Weights of a small mixture-of-experts language model, trained from scratch on English Wikipedia.
Size: 9 layers, width 256, vocabulary 32000, 75.7M parameters.
Experts: 128 experts in each of 9 layers, a softmax router.
Training: a variant of Muon for the experts, 491M tokens, 7499 steps.
Below are experts of layer 5 (counted from 0) of a mixture-of-experts language model. Rows are named router (the router's row for the expert), down (a neuron's output weights, with its number) and show model dimensions 128-191. Each number is 128 + 24 x the weight over its row's rms, rounded and kept within 0 to 255. Numbers have three digits each.
Before each expert's rows: "comes before" lists some tokens at least twice as common just after its tokens as in all text. This comes from a sample of Wikipedia text that the model never trained on. Tokens count by the router's weight.

# expert 35
comes before: "\n", " ", " 1", " 0", " 2", " 3"
router:121119133143119148168156157127131131108140092137142109146113114126122129119136154151116151134125115136105143124138082156093147094083152131143129102108124145100118134090134080090082150109117119
down0:170188137127150119147124126142144113184153125136151124117088175139141136164093152069111172132131149097133162154132094122107115128116118130146160074132119150134085112152115139112156130123134147
down1:137134107090126135159103094097167149102128125123136073159101132131205144119125094118099139148138097117139116157123130160093142121118111114101130099115112135160098145173137141153147107102176140
down2:122133173158124126117146173128104115114151168130123148102123112150150163086149159116097094160098153125107147133098134137139102147126133113159153113108110137103099140160133134167151141115120126
down3:104104097117089124121127105132133146107149124138100099101138104160154153111108112164163179088146117094085148124105120146077146121145117082118125118136178147120161118137086111142155098135118134
down4:128106170112116125155124164130138085123130112144115077119147115109128118098096138101112083098127166106106080138141163130154135154153130122157157133160160134130124121117137143123164160130132108
down5:124130149122146098112114136144144147110119077138133157106133117079131129127157170093155171114148134094113129089131137106137096129159101152159084136161109106108107107148142106126120176144114153
down6:121101117135174113139149153129139110136116176106131121158117167142101088153101132144134156117100143133109112138132103165131126108160119105142117120095107154128113160096134086139123131090175135
down7:117101127127127120091134101115146127104107115158142129098168129137140149130152094104126121113118129117154106185185125153129118154131098155126131092115107133132128151097170143097157129111082166
down8:171130135073123133133127160176162144143139142111166115130169098124149158168163082144083118124120121129135125088107129120118139144080104102118156097160132144124157161130123109163169095113135125
down9:120125136173157142133146136086145169126124114147146137147141118104143095153122128117171134139148129112096162121105140117113090118122115147114161098103151102130119148103150137097135101106145129
down10:115124111110157211146147103168129125148141102146147118134158145129135127173079132152132109170124151126191116097156155151127131154105137130153138182126105107101100082123144134133130167154121098
down11:155108097140142129145119104124137122128104119171133108115130148070132102127136121151090130164133148128129122099128171151115117099089175086093138146157042160089126148099144155129106154143146101
down12:176120148112115110168149143131127135149110133080113149157108143165120115131125123139085148144118133104126158148112096108117147176165118150116147114148126142119105120153142153132092115123147134
down13:144074105132126078128137172172094106120134153113129111118142153133156101109096150143145094149125106117110120153133161116140117099164125155146167136129136104140117137151106135144139128140134119
down14:134123102134139116140130120129145116142132136129144094177125111125119097126165121110127154122147122111138081098111121159118140152112102119096112138151099112145151128185181110111098124103124110
down15:112146146117104165113115158131100137125149135124150056126109101084124100108123143123134106144119117114116101135128121107124169155164132147166134138117102139104173135145141124145113110142100119
down16:156144141089114126157138125127146141160146132140132142138119103110154119138130058157122136135170163103127122128148098120130155116126083159100124135131144125158101119127095087060076136125163171
down17:113105098098104157175159156118108115126099130095136123130134129176154106099135184094126167111140150126091117143141116126125118083154148098110086140099131130123076105151184115123133131151125141
down18:123112145140124097149145169131111111153136133089113137141166123129108080174115143167107120147118124124104159134136156136139122141136124129120139107102141129123111110160090122117132078145094114
down19:171112153116172165114122118102102122130115107143157156090097115099129117122166111180156158146146139121122089134152115064133095114086103104102162152126117156124095142105125147068102160143198125
down20:166127108120173147120122105122148154094150137132086109124157140151194139143131149130110159132143106128170106173131135134130152145130096142148145169128091113151179142138128164160128118125107133
down21:157114151106133102085135111136137113090160133135086128119105128146097129085129117133091132122119097117164103169157083148135164120126114132110135088131122102112116103161124101122129111090115141
down22:103150134159136096188142126074144108108117159130078114107122070102101112104111115099145124149125124119142131139110108124089127124079104118095148094124149125104151158112100165115141088118111145
down23:166154133133116120116114130107100088159125085138138146142056157112123141143118135083127141120114122121146114154126115134134122164107132155137171171130123138116151135106082207123119126109138141
down24:125139141095141105130153146128134089122095117152073120099153115114069126116129131163152098176131101128130130164044119129156128117120128128146129141108107120143138122133129120143136100141146140
down25:167059134146125148125104165143139113126194130103132122170125162151112132146130118152119150127109130156086153126164119134111097132106108131157106092102176105109147117136126125176145130145119109
down26:123146104128110118154147119174112111137134162132155120170104139106119167118106126151116145160105135150164064136134088133117098157170145131158126107151112164158085117128121116174102119153132142
down27:146111173172140114123156129149125077141112142174093152147130117129122140059121132149102141166143096127112129137162073100131122127130111118122135130120154164165097132137127147169151121136142103
down28:118182133165165113123127097141174109128121081099133092139061152098161108125132160142106118158146159105113144118136119135104109167092127130104105107095150119109161128110130128080138127147094109
down29:103118092131115124137127162158087128140111157091088128119167164102105143128094140132117147127117180128134120124157129141107107115147119137153087139106118126135121119135179091103123165150120127
down30:127145131170102115113105117135136140134110137140154115154133135156116124151089119115101129161147124109080165126148127183063079164115092104060153144154110145091159140154135171110124076135156137
down31:147133135099147109146130053123115151124161199102107104114140102121101122150165106138142143116143116080119127146132116142130141128134133099082121165162132157142084130127098127105101090080128161
down32:129160140120160138128128131108140155169167124165168135139154128110096136129117123119131108130130146148086129184142079104109140094106121081132137113118116098119140135110109099120093123081171179
down33:120156113110128112105137098131137112109101106108124137152154142119116137103123080136106155137133122154098130154135146168109091112107127058122149135104115167143114120112145098116130062137128106
down34:150148119088180138130122125145105125154120128166148126126097116107144152124163093151109130069116159129096091134158156129122131089111114124147099109116162145129128124120152180102110098135110116
down35:092116130150098109097117125132125149080126149138135111117121111111114076139146154112122102094139136097093156133112100113140112126158175145097137142143132133136096132129181076091101146143100113
down36:126076158119123113116174154152101123097115160118147125118142137123116153155122148123129150171095101108139131106152118134130143146105121072131107093091179139115108174118148175107145114189123124
down37:125107129099100137094130140126129105167136118138131081103155145117171120110124124142139126125160131121144176114100190165119101145112156108168142174086129131113162150147134088122179152125159096
down38:125173147101127169147085186118105158133153124166161121127090124162122149145124168146128160122150094127117138095084122111131117094158167051122146109131143130117048138152141099148126131083130095
down39:116112099148153111155162146100134129122151152077113120098129127135087123120102134092134128082161164106130046106109113111120098119111099156104083144145094088109132127123074167114115114143102141
down40:087098090139110097116133117122130114135196131076147108139146141110136141124132120059182137124131139105152108139163139140133119166115096126100073122186159144162131112099105088139143139150156122
down41:140053145130162142115155102138105100117118101118130107084150092134127138091160109126111151147121118114131170170088138128115131169151120091129079149147119105127098133117089130128143123118080095
down42:140106129135133149146131165155103076107155099128118119123157151139141117142166118107140167142157093132118164146158138154142142114169143112138108079072158131119134106133150157107141104130158089
down43:170132119112126150138164131129131124117137178125149138131118139128123106153115171111128121130138145104118126094222129114131114144139131125109153157130118142126075105087134128128071103122125151
down44:119135091128116113130092114145125093129137121141115109133111128098144095133094107103142122121130148180106150116146114143114099147147122087120131111113155120136136109106176155141089152129135084
down45:064153146113110145117107139114140149142137105144164165139151138083136102136117148096132109149130163132124167095112166131126105101117133153118122115113129157123156153126128127105145166192147171
down46:121122099096112075132118155140129153109133148184125124151125111150181181126162122126132163118137127089130170080114110122143133117103138119135116121117137087165135111134122142100084131095127136
down47:129050123132112164136126154125140103097133160139054149110150170143121138136111120147135136091098142122076144138098140086145163156126101103119138113192123135168103095092123155129119174137158142
down48:128136117152159139126144157080143072100137106152114153121110131133147107112127163144129121113133135116128127109076084129117092170118131180118093131143135131124140143151127109110154115122119119
down49:143179118140117141127108085124138163103179085103139128132149127120153135143090092113129105134156130160166142165121154148140082135135138138150141154104145124141178114107142157134154127138097086
down50:120111130125114128108117149123051097124169129163146082126136133115153139101102123131111131119143118119091124174123078101106121154115126136154114131155154127131155155135101092115160130105117146
down51:131149142116079132111048107137165152138136153154112114122125112099112119113118146119127118139145139166085209153120152137115099119133095125177106108117087122120143119114096078153133150125146125
down52:101147120169116107117146162113115123090113138154127164124130101135123147126121148177160150158110138135147129064145124128103135187145105140140109100112139101177175134095113169117164124115100111
down53:130124130088121142129119178130117110116120153127142116066118129104085129108142125131102098162116137139118095102102092124136140148122145166154090111161105148114165107136157143145147111137096135
down54:103114149115110105154122124141129100107125115098125106165133157110167152146145122138140115158141134144121173120135119109119126092102117158149173108081130155100134142137143144129160149166139135
down55:091090126120148147128133154154163148140146126117101046148147183142122117123082157113141141143139102130086123097138121134141139082137121102082121119129140157164120110136115115143123126144153138
down56:138119161134099174161090084118135119136107142115133133105136151102109131126137068133125143121105135081126108145150151111065121093129113139148096168106167104117132145129175141119133087140105106
down57:160141130120102106098152136144158085137098132072168149132123129140127117172129138116167146167120123125122081137171117127122180095136108157096133117111143137120076109091104169130106112099130125
down58:163134143140129135106093161120103122084090086148094127128075143122106130113127127091148109080143083090094132146112145135122161128132157127113179113140134140133096116142128123127119129169173087
down59:138135128089104132125077119126107141095145094113119122140136095125077129122158134125115111098114122149096141125106144107101125138096137109115101121119084106120093138120119116104125157127119138
down60:105175170101156125113110157140176154156125107144156108172124122104121176118149160143136104166150116153106127085144143151127094094095137129166158117143144119204139147145153113118116129136140097
down61:117120169084165111107117105165147096133118152151172121162150157168165135186112152163147133102136162116091106162126109114094151134182089122152148147111119145124142125170114146153139118137097143
down62:150104142099115168139132118116122140128116117138144125106128145139139077155126139140130121118148112130136150133160148097148108141160120074139126110137166149092121147130182140109110148136120132
down63:088156119175146097089161136113171087111106153139143151121145166123172141113133132109082155074145159158130102141077140093140136094126099092152151124132132143210096205119149115122139107119106171

# expert 87
comes before: "\n", " ", " 0", " 1", " 2", " 3"
router:100101106128118170142098156104102110110124155134161164141100070127118117084114145163104119104120117114159162100149129121158115127110174148124100117107126103112081137092166141102117166113112156
down0:109142100092146127113132120123094128072145149145096132176128118133106128138124107107146119120103102129117092120113139168155119124105146134143125117172149116121096125130126075098148088148115115
down1:111135129146111171142168115097155165144126128080140159141136123115110108179128129123114130097151135109111130097157147128142132129110125114109164085164124157125118120116118134097144128155145161
down2:110114069168104102138194153119140130087140142170147165139117125141120148144136145081150120161130110150146152157120122117150091109159140157108089096144160174118129102142165146144103172136170158
down3:109138133098144098149157118086136169107138142118129117139126190086132141156144145132143152117112141109070098130126159131133146163125143129125139131107144150171166081064185102153166117108114126
down4:110131083117137135102129158131123154111143121145101165115133129138146125080133135106099099111128114161144132143071126129147142119148111096141100114145127140141109136121093112126153147145140141
down5:085123147138126134144119152118157080138163151095087099145121123087121134130111152089132094128126180099167107136152099124083112158165142099125132124082119132137138111136084166145116114121115119
down6:112097166155118091188177143150152117170096129141143183133076134157135100129154115129121119122116154152143146076114142115141102128115129155123153127160146112170160161143113128146121100109116134
down7:139147103114109146106095134125133126119112171120112118129160148114144105152112114153145102102174135133148137125149118119095158110080125108106116112087141121115099137120142153159160148173160088
down8:120125135121133141142115112146130136090114125131155115173163089101097125136110168133124098109118109144084122108071124153147121153149137115142141143149120112071089143127141105109138120135098100
down9:134091089129132127126154148145135085120102126115093117118105076151145100119139110076108141128108113112094120095108146153185146116122126103119127200139145122086147129140105146116162113132123079
down10:181128096135122102141129150100099061143123145080126152108130146110116129115123129123136059123108153138165096136092149140154131186108126118163108137133099143151175109120141110149137109129125135
down11:155154132151089135145117153116147146134125147110133103109139118120154103143162138106126123179146183131127145167146133107088105120187127101134130088123124158149141156137158142170090148170098145
down12:115147145101127132098166120148159124130119161102152189135079111133108170125144138130142127081107133148119149122156147151086095119115145163124114132152149134083139120132134135098109148140122156
down13:162103157123104150124141137154141159108144140120106074122144129136084147125168131094124103155135128105137173164119137130110154135108123136166074096137106159149101108154128111147143093121144131
down14:159116139136157123145108117150109151126148152111125137161130166112117104077141159154134163131099095149163124103140092138120111123096126130152156134136162109118130096086136107135129108121090089
down15:137100122121132138123148133085122124136137122116117142141128078110159134125168142119144126108165112130136132107158133149114096124085131136109074120120126137113176120138165139123103171139113129
down16:152132167093139144122142121105140118121119086119094108141138096161164149146151168122133128121105118123080141164093081139129133110138123154125121152105118089131141167116149116120149128117192135
down17:129118143110152165140118155147110112135126100125164087081129128118156107099119134180145103130164088150107137211093135136113145167155153149116127151131140119103105138175077118135112132097114114
down18:132133093097133101124102159164135119096127121142104056144149131132084167105117143149150148131116089098100142145143121159148129155116058075119140122149122129126122119097107128184075138123158140
down19:114132115091095125158123149122125121150090124135139128168125166145087141126139189122134150118139125148143122129144137107125149096086116121159108138162161164125135095100180112098114074112125124
down20:113123114145153114136154099137142128148105111148086140119147193130137124117122130111121151093163139134145109073154133146141113135112096134092162135150134130146164133151104150132102129138128121
down21:103151169095126110093129173104147128144127134144148098130115145125089166108143105147149151149137127092120118118131147163120123133136139112144146131077130118100152110117187171095113089115119087
down22:168105100131114111157126124148145084117136165108124083116109160140107104158103114165134161086167109100142114122120156125125125165146084073132141101117136103109169159117111145098119082097149099
down23:150108141113156091138105191159124132127144102124133098110101146133102175100093133103118121109101159140148150081108093158097103135099083098121161177050150101178107142098108148111133126101113160
down24:146155141155135138141125128149111131162130124120161115092093128117100143146117150146092141165131103135135165122079111152131114178148156099122074128112114137171131134157087097104127137131101104
down25:126149138127101114140106129106093147155156103112109121110128109088120121145161129055174148113086145107073130110168134113123154140164129106145122156129155147096130104138131086131139152162175133
down26:106179148101116131135117132107168126129117155118129127145085139130115171097130172124144167111150120110102113075136148138126129088093132143148137168118126138165154145129132082122139112132092141
down27:194123107141134127131128102114135095126125173153110139108142097143112116091135140132118124103114150152106141179116088110130153157109118138177162103085134146133140148146096150142131153097128114
down28:130079146126149143136144111130141128157158125100083151095156107091146110141115100084130144105146127150126089097137160152191134175123165139143113102106121135088156091116125143100128152133122133
down29:150124136110117089093160122108128136125077142139104105111099133130120147124137131141124102152117127145103188124135110134148119122124138085189133152153125138157180139158113154126123091167195140
down30:136107114148142151131096119147118111100091148164098112151139159127134123129130104167098104147161117154100122132064122168102132115150134127113126127126114121135121107128135121111133150115112099
down31:143104143138118128157110124136129172125102136207120171156080124092114076078152113120135112124119130143124156089111105132139143105126130129159128150137161137111097112135089136135157119161131129
down32:126137124106168094122126116114149085131135106141121087096132160140128145114091148107127110125120118104109071169128117152089124089122132102109138151118124096152120100119070142088115142126112154
down33:134146138141090099094130139105180124174134117157131094092117117134131133150091124135171116171099108144112093182107141139149131140154147108110130188125113122137120130127123108096109140168132140
down34:116136133198146134092146105133162136120146124171122118078132081129113118127096152189120123135126127101155175133177145115113113121153092135085127115130125112153134086101135118114073135149141184
down35:143088137102124134114105119152154138110110131137116142131136094128117106122130130177156167111172115125063151129156145130142110112135116145130127152128177163153071126152154117119088111094109146
down36:132138176114122136133109083118101130150135154168134099100139123151067090113116104159147120109125142130120122161153125144144106104143144144117121079116098147161108168108142150132070104164157145
down37:147141138105159157111139141130093162126132144109144094140110169141148132146111147120133156102146105142087161123149131133139100128109098134164136120126165091143123140111111099157121176142127171
down38:164120116121136180106162128117128136134163084168108133099110073128110129126132119133122124118109121145156148148144121146168110116080173109144125094129095118103168113155132138139159117130149111
down39:139157100118109108121138122138144087115114103137161150120112123135119170114133083169102109116128134073143142082145113155110095140165140113111163118089132127097094098142169122125131127137111120
down40:091117161155162172141110135159145122154106104169102108135134128150121126138080098168118142108159147104126143064162137140083116133139168115120144155132117153138136191122101105156133109142113141
down41:114156146122141153144149128148111152132115168160118130144119123097137133113157164130137109136129089107126125111142103160142173132138117114154107139123122091107131092112128144140107147116145149
down42:134066085163121172134100178094168129102147141116140142142136142115141128075128168097133129160115088154108143100128103097166116104103113124127138162136095132110146119107116108106118109137152146
down43:126071143111124118120185147132158132121161132076128133105083128124108179107129125145133130130123144120107128126159123114118125166121139117131120129160119124110178107131121116077107167127113128
down44:134105117135168097183118123124107167159127079112140136169110116091157100105082119167095112146138121072129144133112152132136113122135102086110076158127137114138110091149135160086126104128130109
down45:120129138142138186096086158140141175073098107133141119147151103107148094112084150121122121116141101110161137116143161126132142156118110133157178149148166165148080144157076114113123133114117103
down46:107153150103095117136096176135170150181150131150119155114126161103112154110126113180157090127140122147112169155174129096124119104146149121111133145125118132115162107100144139151143086082078114
down47:112165096122119103136167122105081121115123114038129131134105127145160105131103143142110118078135112136110139120106112100155132151126095167127139098102115127138113182145134131128146190074111168
down48:125116128133185090116122101130112091089145163126142113097123134131135131112140153110131125156117128086099085125129121130135132096133123142160180147148153139087127113142130091125115128118125127
down49:134094098163144110155156136126142096119122143120088122147109144129147142117101136119116109140105145145122119127167132185156137149138128121075122125094091104133181135141147114142117155112152116
down50:126162148145139130103103155132176154117152097128141140182118132109097139093159148178098105146114144125121141135156116131148119170146126112125176123128104142112126110100125184129125081125127129
down51:143147104150176184144085112123132150150118098143121140128123124106095143128129166088117090129138103155107113118112153128119121144132147117134114116130077136124097127164151125135115121065124137
down52:132157123131101098110135200150138157155138097126155140120137143125117112134154117138160153122126102095101154138128167155146150113112084101132159134091097138095154149103128088119123117150106142
down53:103114178147185164119108127147106146110151119121123102105128093130159108127116120162151113132113140136113158134140103107165128102125131170150138131119119123170139169119168101111114125108091137
down54:149124110176141165111089154130088073109141127127137102103092129184131122156135141083127122107116134135130179132115108117128100144154143158126119119122138094155074136113136122095122167135136133
down55:099085099118117087164079152114176117097151143089166124159080130127134122128132140118129116121103135123127102123123115128131133138127121129153092124147079147132093145132115139154154144118141113
down56:108127144105065125148123158159095135107128157126137162131132181114179158143144139130127116155154124136143135094107115096181192110112135166125126136148130105111112109144159132122064157102113154
down57:104094167143117131098156154157151138153070103192180134153118172078136127107111147163159160113152167109109121121186141136141119109116139107128156119122181128112101125139148126101114141152099137
down58:098149160149112125110120144066105139159092117104111111147174153113133134110169112153123123137156114139160080153162136068159129103112154150137137149125127164112136115156149137124122133137112154
down59:167123085155105138133126116114164116098091164154124119111103135080157145099118120134138133118114142079141127121134120131098142086143153136109135155150115172177116107092097170122137138107133121
down60:096082127133146134121125137149131158083107102121105127113082148109123161106117135116095105115152107165090182113134177143073134144135071148097125140106079105083114136159118149173104095095105117
down61:116105107085160149116112174154130113150098106117158102149144102130123159119183112144126113104089120132121132039123133110127114102138159148136112139174128163101118151132127115178095118107135112
down62:157110162090131108137136138132133141148127110120135105118109160114140125125149168116154161086135106166124149109145047116116150121128099137096077162075106110157126130112103119141128136134114147
down63:090140107146115137120161150126157107122118092168135142140112100130121136134107114146109179150154146137112102095114142137134107115134133146126109102101157119132148150126164126131171123158149152

# expert 29
comes before: " ", " 0", " 1", " 2", " 3", " —"
router:132116120152143142108110161108094088140132168126156179077117085096129098092134143148125161104100146137171139141135157129130156112128147130129119111098121093121131123093162136151116169119126105
down0:132106121098117088113117136154156081117139135156098128119110155127124124108104131093115159165092103139144117145156109115146138128132111086134136145132110112084157091108109160137118139087182103
down1:128141139152187165134130138094136117145084103094136159098147131136123133149117165139171113134134151159141107130135142121154135150099133122109123136109129179168117155143169125143081125169132147
down2:156122119109115098144124124084141132110172159104155135148114142132113133134138142149099135106096138148131132113161184130160158130162098162105179146119101094141118133134118142149134148130129125
down3:101177139155110156142167121155121140110125145150093147114130143140119117180127126138115095181108148138119115148118155139116084131163112091112154120139113125130145119125069134129118121133153170
down4:133157048101149122181143127123136114122106140156109136118124113155111175144095129121087109160129115104155098107074124138144115147111136079145108115138092115134114173125103130139123111153143117
down5:118121113143103135161097098157115115125126095105099090166117102084096119084140123119163153077095124107137139078111162099134142133124104119101144155087112135123108135126118116107121081120094075
down6:131124125117094118129139144142140128145096126157143111158135133118151128098088142129147133136182099116090130088108188133117146113103126114090115153130157109133162110120146129074099110142113122
down7:162119110112139133141130119118163157175142167186181121120143140152120166151117087151113140112130124144125093122116086151112116139085110127157135150128161101141155122096120085106120091138128121
down8:133131159085148167134108154174138125075135118143112144145101138168113142117156109141110167112114108119159141124119139145089099173092090149132161135128114131099140124118143109074122106112106151
down9:127104126130148114087113146130116125141101074123146103103118146152137122151090129097123153120120125128083153144134129113103103113110133151155112111096114114131139124110111112145129127173111120
down10:147125111137133169144151156127105118144127150134122163134158165137122135106104120196148128147158139154106158121125120142141119125142141133079172108151138141142102128118129124135134113124098111
down11:136148146133137111095112152111122123104140141128127120115111152150134148114097116154148108141115136183150102100102118129158108113124102184140122122145114144128151158161144135168112087130156129
down12:118090107104130147141124127096153144095102150137148138140147098147149115131139119189132119115166128122133102139178130073118106088134096135122108100140169117088134139109135121115166117115112105
down13:190121171120136125127128124138131102149125086114125088155136125135145142158129123131086134100184160133142149156116110162104109119108098122157136141120151122164166118140170092135125189130153135
down14:096122104145151128151104116126137149122124133196138137139115130153142131132106125137162133187100116127130138162168117147103119153100131132158173133139138121176121175120105153124117088068140063
down15:103150174129128145128133109155140169111142126084144146143111105092112163154098097079126120154152140167131180128119151124103130157115161189143101126150133147140141164154132135137124162087102098
down16:138153123123101139114141104140103083111110134129153135117132137110111154112180104166123173104125163132129085153142155103099142157157129117128123110128115145142146161145116092129126128133142115
down17:115099111144136136148150062112134129144132157117167127151141151124155091143203095113127121125124138147123162112142177109109108128115126142116104159114157152126158142123108144092114107137141142
down18:146090119148077136154162131125106101114147134145139110094148110171142131118134146117111087142132146109178120152162142186147108169178138125143117141133146133116115121089139154167108142146134129
down19:137121135158154163150105097127106144159159166127111125152133124157121144089171124118105121128133145161141163147134128144153131103136150139112092090124109145100108162104122124169172085122154111
down20:166132167153118139120117117151138130176168120136118134080119140149110146126122143117114140119101127138201144188068151137163130096085121096168145103139101131124136140123078158113131120102100134
down21:121128128106154116165166133090147113095137141111105100124117137128115109171108118143141110124114131099173116145167137137115099118139164150147121157109124106085153142175123129154143132112131149
down22:131163138138076137131102092150160110103118138110106100119095102121123133156090119089119095126142141136130161146117164163160150115145127103105165127160112117131159088132104156132132106132119103
down23:143145108145130106149156104127104143110152146121162152144138146133138107078143159148088120123117133123113130120134142112104130133115127106150124117133123144113132151154125166162131112127092127
down24:109152065172117121136131131111110085150118123170139130055145072141114146136138144126138132126102125144132104119113092154088159144129110152124098090159115153166168122133114160109132101114135100
down25:120158137113110121141134113181130163143146113152111149141150130109088135106111096142137141139122127128129104169076122148164126116135131124118140143087100152115128144146132117168118110143123136
down26:181086144128083113141107156159106130123111133118119149108111123134117136159132110150121154136126126136141157133108111125124110113122121114146114096140092154136121100130135080135116109141098134
down27:136109131101118143095155120125141149129187116137080172143120104120134116118166143126133103122150098147127147137137144150120095101130141133108112115133141137121093117136128134099071079138163124
down28:121151105099119149131170154096133109129112131131107135124109190169112109090130131176098106151161126179161130117183120130160121114169150168138133102142117100127161114118150157101138124112144156
down29:107142152133101139112151139133127175161135161136148124137125149120115135127153142139105164140122157064138122145126138156105141104115143113145133161113112186137127124135183136128109108117135118
down30:135145147096113169172122106127110132132107112119139169139142126107070125120120097165148144148149135120113172125117124105125102100128108147103108077141142129157143132103167130147113081123143115
down31:147158129139065117138147104106105135096095123128119145133102138124147121154141125114138108107101147131100147127087164123157129158113123139144102110115132133099143164111113122138125114084132144
down32:095160137127189086138151146088106106157149134120107122136175159112122150152161107159144145133130120153122109143116142187124113114123124140100157114088162111137142165103139086133153154107149131
down33:136123122082111164160155108123161133142143142122086127109113123140174113071125176128120111149124130137124127128143102142136105127136103122119126132141076105144179158085150135121151162152115122
down34:099113130124114118131120077096113168128120138147132137145150111098134111126098119128122135113120150132168139113179159126105147128120084127146130113128180149130119123113190156129158124135137144
down35:088104089101070132098122180125150137109170099119175088106152123121113149120149113088121121162102096095126112134124098151143156153116113138109136129155097129096137137157087120148152119135125103
down36:166131133135134149147087087132151106113130121112114133111163121103107086112164208172153123131131150110153112124158108099111147137145117124141122104124122145114129113185132104119130179104171149
down37:130091123112127131095118089147098110159148105077115126157147145097120154121087115089093123146158155125171125136165133137147117116124110139142141119120084129121165144111139132149142119149107172
down38:155153130158130103145107132149108101135133126073109167133118142121126138123100121108099149154153141113090138118114112120109055098134157095132116116108124093109063108138179045099153137113108085
down39:168084124127106127180131109115141095124113114129114129148066119147124111156135121133133134127130126135106155111125114083129127091065130119125111154155116159142141157114146151062139122114096119
down40:165153130134176138147109107147174138139133122135103109108148138121138112129109104179106121128160160132132172137127105139124101144126084163133121120112148138177098123129118125154099092101141143
down41:125149111132152129130091119173131092113120109105096134111134154119138116134079132133144097141131089117096128154117108128153166122119170164122118119139088098129135121168128118109163081082125120
down42:132130132131128108151151116157140057100103145076124156120129155137148124133110126106124131132136071120122134153129154106107161187155132137138111137122075124154136162148067118177093142136134154
down43:165120086130128157125137170150134134153103150140135089134112135169100138077136112100102093111146125095135178130125133074092095129106099108098106140122104146147110160146127139151131125129133120
down44:113095130156123142135125133110097119106118136136135089135137077121151116140154109144087121152139131129133146118151150124126126107171093159119123145125118131124126135159116123151152157095140098
down45:152139166177152117106114087151134205142137133142116160152135120096145119126123112152113126134203133125114130138158100134121119076134095103135151071145157155125113114121117111169142147102113133
down46:125099109108133125126128097126123115113105132132106148098144153135141156102168125120154154121172177139120119103140151152125115130130107144108124153127156147111112107172130145135140160105109179
down47:109127110124154113080165093107124115115173135155172116067130093128126140140124135117123152131102134132155117174144125092121184135143118193126098119126102131127124103172122158113101118133148160
down48:147148070157119117129138159165148109117117115143104171125103133109133087147127141088133128104131103154081169120107089088135109125160106140104185128178132123112078124124094146134108166118130165
down49:057130124140141146152148109093105134157162108126076107179140128139093103143154089122122160121128121173122098184165123128136143110141152125146140111108117132087123145097138096118150109113084116
down50:130084140059121097115151106121118113125125116151121128145164137147081160152125105134149147120154139119137117132112132119089118198095075136131096143098144138117132150091127118134134156127130133
down51:153099168132137163147142135091115122120170124153086160125120148108153132103143147196074198116158120145148131129135101099091174107116122146141143094141098122139161097187177137123153125103107132
down52:142122128126138118149149099181158141154127169118142158106146111111178146122128109141097129153133132105131134101149139094138131134176078093135180136135149125142094139144090136145106125070124100
down53:091151112123126148097089106137093116093102151108137098163149089115147113131105081132120146117152161123127116156138108095104140177114108156106129187149151107148108128089164100129141127119112135
down54:132082091135134154117119148139092140129148143145121152136136091126084139122111120165130120120160146124185130092131140104103084091158114119127149101103137117083129141111147149143055118079172132
down55:141138131082141169132088119101160080140101127088140098119143130127123142178114116118171152133092153135171114195138123146125138134132126100143124123131134145123130119127167090113148084113134161
down56:079121134084163123125134118094101118151147142088132168118139177111107146109080076169187101134133162163082081117139111098140121151105156139097152162131152162117142210136108108108114102125117108
down57:133183126102117085195172098128149120133145122102073107136144067153138126113147124122112126174123120119167147149106094116141124171154093102110087113134107093125142106149145177158108132145086095
down58:132097103109156110125068151141074156138111143092130173160144158136119142108150121143078179098146123098163114120130108128144164079139135082129142096133146130116070111092156129152146130104110129
down59:184101123137117135130123123125121122132070151142146103101107098129127137121144139104145125124148150136090092111135098119145141123126107147167087121107133180090143138160127108135118115133136121
down60:155074121132137118129130126092124129125154137136113088112135137143091100123131122165112134110155097172130112135154098113109149164164169109123121065128138106078141094133150138129123107149152112
down61:135139132134089147155146136111108102155110110155117117119136126121138139126114090132096119125090122118180115124119149134157149147104107094160129103181118115124172107120158131136115108155175149
down62:139097123182113148127156150110174118113125120164144180105132129112117123095106145131165084120133120156148082117169128137105100171119110120149149117168140124136182155119103148138102120143136125
down63:088144096103115087161112129102154105126159128078158112116094121143111157118116121104170150126109146109125110101139096126133152132155119128152098159153121107128156129140146127118129143133116102